Below are experts of layer 5 (counted from 0) of a mixture-of-experts language model. Rows are named router (the router's row for the expert) and show model dimensions 0-127. Each number is 128 + 32 x the weight over its row's rms, rounded and kept within 0 to 255. Numbers have three digits each.
After each expert's rows: "raises" lists some tokens whose logits its average output raises strongly, later layers aside; "comes before" lists some tokens at least twice as common just after its tokens as in all text. This comes from a sample of Wikipedia text that the model never trained on. Tokens count by the router's weight.

# expert 47
router:162158160079122129176102161124103144092149083158144151135132135139116106092163105142111149114166139080086152135121147154120110105050113131106078181118126133125093101141070169094056129155148158114094079134126175170103148123089176133220193159140105083112122135159074126123187079106145131071178162067106110145142140112152163098078133083128130147139125175121081092203149110153144123108110
raises: " to", ",", " was", " in", " is", " from"
comes before: ".", " of", ",", " and", " to", " in"

# expert 46
router:130139120125137156170145104125133122114107134139111168114126118114095124097116142083119123130160151056082150171197162179125112139096073157127134133141116058169078137123112095156032115129156226110129078163134145160105163140092108104166167102157083040129090171148127117106218095154154086111147141148099104127106147129157108126104138116144143077068153152127147099180128115115117106063139
raises: ",", " in", " of", " and", ".", " with"
comes before: " of", ".", ",", " in", " was", " and"

# expert 53
router:179100151109131159165148098120079100123074161133158137156121108160139094172086131110192152137146161121098172172090184185125074129142112157146072126136142114140085161185076070118139099186169151176183137086165124163067210112133109156148127145139131080077090177181117111144167095177116108175102150122120139144140110156159162125117110107124131064129150160099112134155131094121106129103184
raises: "d", " for", " to", " in", "|", " as"
comes before: "d", "ed", " to", " by", " in", "ing"

# expert 6
router:166121133161145128121086090148149173109187126111149106157180124137092143152129087102135172158172155076104122157183125150115135137095103162135130124159063102175138140181139110159108106172114199106128110137153136109093137070133110171207137143100145157111163150130090137093171106106194121113128191077078074186129147059161114139083055105078117120103178138145110089153130082104123129092121
raises: " this", " the", " a", " his"
comes before: " the", " a", " his", " an", " their", " its"

# expert 18
router:161132106109139184124146144150146211103123175154152163132132167133112094137137099107140157142153119074090114175158122153108147130130086190122114122120081071165088209131117145123047147158187148147144094066169106142142201126108157159159152187134158106109079166110142118132139093171150143055135198134094083146119134094131117070121104123104136106125148167125080095149123129153086133117192
raises: " of", "s", ",", " on", ".", " about"
comes before: "=", "s", "ing", " =", ":", "ed"

# expert 2
router:108111086143127157144158142136142161079132162136148166129177099123086124187072142137168164096164177128085157178144177189153060115061069186112129111152077136166113140158102105137090146141171197165093100125116124157122130103105167132147152115141106125084077123161126095135176116179128118144103151094109139150157199115109090065092115137110126082140160175121097100167178082108173113110106
raises: " of", " and", " to", ",", " in", "."
comes before: " of", "s", "\n", " and", " who", "\n\n"

# expert 63
router:124118102105117183142169115119166212091085174162182172111158108084074120158146120141129147120163163120092125187169189156161113090048118208125095133136150121172116146154139113139108138147173189113078140113111144142103126142112104149138170135118120144095089137144144102147209075096140131138159146101124140188134161060120147084109123121074117098087176147121083110133175123176130145084117
raises: "ed", ",", ".", " of", "s", "'"
comes before: " of", "s", "ing", " to", "ship", "ed"

# expert 70
router:110153095160141184170168123149103163117141141163125083141127142100120111112093184057108151141148153113062144179202112170121042102102098175133114125164120126146124156129066132112110100166169118089152091159155156158098132145094128152179164139180132098088099128134132123134174092139184108126187187114098053119123148134166118074079146103136119125113146144143102063178181091148159114129155
raises: ",", " and", ".", " (", " of", " with"
comes before: ".", ",", " of", " (", "\n", " and"

# expert 27
router:139126161103184190139121117098143178103158153176163152087117149176099121115102159073122155090200110092087123167136125147125132108090108202143106123110089096125120195190081109117124133133174168144096124143126112135087154086133148156142120171157162048126067153156116080164133119128186123137161122077105111128131126113143107117109096108122155136123131229093063075192139133169113127122132
raises: ":", "\n", "\n\n", ",", "-", "s"
comes before: ":", "=", " by", " of", " /", "The"

# expert 71
router:167138084120188123151167089117132159138097145186116160175140121116143139153151111108124185153135137131127128178150142138168112180109159117127110116131103134173115153175130091091127081147175124169118139107198145169100170086060135120187180138130126045087125193158151079129110066112179119098142105134117100196145166142128124086159093093096122134119180173125086077155155129175156165082151
raises: "=", " See", "See", " Other", "Personal"
comes before: "=", "\n\n", "\n", "See", "History", "Early"

# expert 54
router:128141093120248149103148153101134172091130121136131189121136135059130107113152137079143114142172136089075135131137164175141120150080094132136091138157113132152095124155112084066104102165176143121157140111126183101089157142098193146150173131184151114127096143174146097143201142169169172108175132142143154148137122057117106162121130100131129122081149171145122128193122096184165165082148
raises: ".", ",", " (", " |", " in", "/"
comes before: "–", ".", " |", ",", "0", "°"

# expert 86
router:193138085101128172154167151147139129061112152134145105188136156148138119146113132138202209159141123090099143153132144137113068164083124124160038145145110126138062125164101136119081105137158189158154124180208140075121156147124134189178162158149137150121115162207149117122129083154121127138114095114093087134138094111117151101096101076170121139103169144091113072146144098141099152122124
raises: " the", " a", " an", " it", " her"
comes before: " the", " to", " a", " that", " in", " his"

# expert 32
router:139132101161173189171168122085076127080136113141132107110139178104115090087130093124172110163163162094093135157191127148165088102077088134156100155147112134114121207130115109077122122149162148125171119133128156122093174106087134141158114168144108127126112118143099036132146083124127180158131132112168114191180138140149143150134090095079156119114188184138083128176177089128158144039141
raises: "based", "In", "N", "like", "40", "inter"
comes before: "-", "s", "|", "19", "1", "2"

# expert 7
router:116131146089187165191134103108130104114147145177156129113202139078146073089148097108107100115143110113120132211122125175123117124087160168175086160207075103126122155133134114085089104151149135119165168160153136106061141166090143161169163129118088056089070115168164114117163158139204151110097118124147104112132152109124130127152078094137116112146192163104123071151155127124154109093092
raises: " Guide", "の", "Gls", " Singles"
comes before: " |", ")", "L", ";", "T", "N"

# expert 50
router:145115118196157112141142090115131103133163152131146133162159141144138118182134116132166159141161147093101092213139168201107075155105141157109115129196101144169150157167117132076145132151148183103150139105118130182142163115128106144151169179136135157126164175136072088128102119106242135133132115140109112150125147129152156133123102129095107122109184176129087092239089130167126181095113
raises: " the", " their", " his", " its", " this", " these"
comes before: " the", " a", " his", " their", " its", " this"

# expert 12
router:146125086092132172138119132133047132100127166127111180164149100123126098125114131127132122084196141080071092145145154147136059146084122169095122143114160109118102130116086134115042143131180168140079090151109164134099146142095148147149162131143141060114109157172167075121158111110210124090169183088107091124144123113130159125044123075168117133065136164134111115168160121138106104074159
raises: ",", ".", " in", " (", " at", " of"
comes before: " of", ".", ",", " in", " for", "s"

# expert 72
router:135129084133115110121134159128143090064108170137154114167146172151111054175130132122180189128129161135092156186142191143162146143071126147141033084190099115127133152136133158120092136132146143159142108154182186105130143146121174144131153171100148075121078102172109147173169133103119103120128181066121165145125180153115151119086126120118131119085163184153143107148211075129167165133125
raises: "\"", " compared", " than", " expressed", " and", " while"
comes before: ",", " |", " (", "'", " –", " was"

# expert 25
router:155155081164140148202118090117087146127133149159138141107186111097167085150105114108143211111133210154113179204127134182113120120076125152104110143108071113114092109118093114135119119141166130130168139084137172129144174126145088132205125125168122096110132139133162065141146065170150087099137130109154124134185200097095124132092156108140148076132171120121115140137139101164141179050105
raises: "ature", "oth", "-", "light", " studies", "ology"
comes before: "\n", " |", "  ", "|", " 0", " 1"

# expert 61
router:142135092119178100146094102130103119125061151165152166146141120144156073106143120094145187075180146081084164177186131152103097104088126170121111147127130102177094107151142162067112129183147147137179068182162114148102225124105131143152127125099158145089117128164157073129120102145224162114156157100139150144147151122131097151096080127109154128103149144085102101128153127204151139120167
raises: "com", "\n\n", "\n", "19", "\"", " They"
comes before: "\n\n", " The", " He", " In", "\n", " It"

# expert 16
router:120123107094145149190154133156110106070100154156143114155174131144126118118139124120148169149166141124124141133134140182089097176063146148123105114114060167136041151198115127156133114174171152079197163103178138102104154159142101179186204125111135088103110132158065115122134056187128105124135097128089121126107125111128093152052128098107185130102154148115123076115164103161092127129147
raises: " in", ".", " on", "\n", " by", ","
comes before: " to", " by", " in", " the", " on", " as"

# expert 49
router:124214101165157146123147141168100146138111131140148203124154143134125123115116143087174127106159135116081105155174185164082130116097124191170107125188150078160130129124088170124056161127160140106115162123147131138128134158095150106136126168119161081096066142178137102179168116163255099106136132145130118138144136142142136096141069095174140111108145201132155095123181120111109117109162
raises: " (", ".", ",", "\n\n", " of", " and"
comes before: ",", " of", "s", " (", ".", " in"

# expert 58
router:162191117148148135156142102149107098084122140115168120115136130133130075131155146148169168112123133127109162133163161136146120145117099124148056133178086151141133125148159157130101100166150138148145110151169231135133174136166156112133207146124129097103078158099056075152192144109161074137109133104057142182145153117126157131121101092134090127106174239144148095142170087136194137125119
raises: ",", " (", "."
comes before: ",", " |", " (", "'", " and", "e"

# expert 45
router:167143125142180179085193130076143149117136137143153134155142117104155109191081136133196176104146151098113159123128174196159146156119108176109119123116079102105064107156091088058092120191166122102115100145130133087148177149095122182128157121131146096120085129134108100123125102179171140102122113107118155138163117114127141156110096147101142117079174169125115090173171027160177184115117
raises: ".", "\"", "°", " decades"
comes before: " |", ".", "–", ",", ";", "0"

# expert 56
router:128160141058144172127140109080114089141176131164150116136109138188135132101104110112138141132146146077094104138121109159084096136098082182135114146136071153081146194133090126071114131169134185155113112093153119112113166115121130142176151118142170071066139176142164098136111063142152132133180120131118142141143219082092116094143066053116089124117157173116103131165163066111180114088147
raises: "|", "The", "Source", "=", "Other", "While"
comes before: "|", "-", "=", "The", "\n\n", "In"

# expert 5
router:187164076130170132145119079095068148108076130167137141125119132152134069079140106110198165173150126147106109166173120163140090156118123142148071128157133136180141172143099088094150121203158143116128098166135103149111148107108129178150174152143137115104136161189155126146144127092120184108151116055115101130145133110143113103175103106122124105152196172140079067172210097177137168106151
raises: "s", "S", "H", "A"
comes before: "s", "=", "See", "W", "The", "M"

# expert 95
router:131137138147187175187144153095137182091125144139154136139171126087107071158123116111148164085122118112100137145129135179147158178088147145112087168126041111123096211118096135117112108139157157119163133128153152125130175161111103168192171146143132104123082171105137170213120111108179109168138108072160135123149171182155130081041134131142135124140122154123106135175166139105175085120184
raises: ",", ".", " (", ";", " and", "–"
comes before: ",", ")", "–", ".", " |", "\n"

# expert 73
router:134198147121164180144131135143125142107103138161145166166193169164080096093163146102138185089167114137119162137136143220100115189100153147129074128157077128140111136131119159111056093145166149154145125173138170129101168156071139103144180108111152085160095157122059144160192109118186133138127147086142141120143177148123142116069108120172127120158124193181145136147170110129153174118163
raises: " and", ",", " (", ".", " in", "\n\n"
comes before: ",", " |", ".", " (", "'", " and"

# expert 94
router:180169124145152174127139088087120171090165188145115091104136142136135092153080084087170184143148157119112139132122142128135160143144143191121047134116087110145100166207124157081067143125178141183093155158212151145134180103167138180127142133189098134090096127165125131138162117169148121180107126110100111131161159101142107110144143129137154123090178152134088110161139109168108163072186
raises: "over", " following", " than", " centuries", " example"
comes before: " the", ":", "\n\n", " The", "ing", " a"

# expert 87
router:124175127066154150165185112132106170111098142127187123152150118088123101119104139097177187131150152150113151185160128151174115105078120178141114098127078112162140165113132101092080100174163164138137133137198145172109180104095161127215125118138162073143128141135120066104120070126180122130174097118125081170152133159184123175137071096110100142126132134118106066165135121194145137111169
raises: "19", "14", "15", "12", "\n", "11"
comes before: "=", "\n", "\n\n", "1", "0", "|"

# expert 8
router:138165126099167147205181079134136154126118176155135164154151149128087108170202118173148122121190141063065116166158138147104160112117101134108124130189133152126092154143128077127104173113173167142150105102119138146135200121100108144152133130178182120093065145129101114096182065194156135095194151098118128173089165121131105110148083082171151136122163137130080140147143130143125100084158
raises: "ary", "ation", "ion", "ed", "or", "ations"
comes before: "s", " of", "ion", "ing", "al", "ed"

# expert 74
router:164165111130116150144141110134117158100166145116173176096173120118131047154088154097155186096167206134124163209118147166093103109070112151109107145117099091107067135144129117145133082125147122099163141095181187139153155162162069150197147116159138089126151157125168060152136108138134093071201124135155097137176175152104100117105118117131115097137145135134115125136145109181167184094087
raises: " include", "  ", "\n", " have", "\n\n", " including"
comes before: "\n", "  ", "|", " 0", " 1", " 2"

# expert 0
router:181194120134146146154165137179106184125173150140174137118161133141134127089110106123149171161125114066104165157100154125119092114104141158135133203162092149157085153121085148149050136139144152120148079101144141176163167170079128141139166169128116131101056157119153123137154123180170085050144157083082124148120134136140179089112064118173144158097137163138088112196150097129123074094128
raises: ",", ".", " in", " of", " (", " is"
comes before: ".", ",", "s", " and", " of", " in"

# expert 26
router:097131167138126169170183102109128113106113146152101110167110107150112112118102152087158164130140167131102182185175134172138120108059106174106109122134101100175081134149079105150113111147188122159143161097144133110120183133106191125125142123141101064069068158153096056112139127126203144128162134139087160187141140126164096067060081118148164125153188155112105115150081094161112148115172
raises: " of", ":", "-"
comes before: " of", ")", "=", ":", " by", " for"

# expert 51
router:127158096103177136140120138147113105055084100143116180087107142144130076150126101035151181128168146071114167146153171142103125101108116154141121174133083120157112163182118153053088120146131183163127094157212118133134194084146128173153139121115134164092119158158130133157143083137191119159154164103122136161130169095087106128079121094122112118145156177136106165143199089166157090120131
raises: "=", "\n\n", "Professional", "It", "The", " They"
comes before: "\n\n", " The", "=", " He", "The", " In"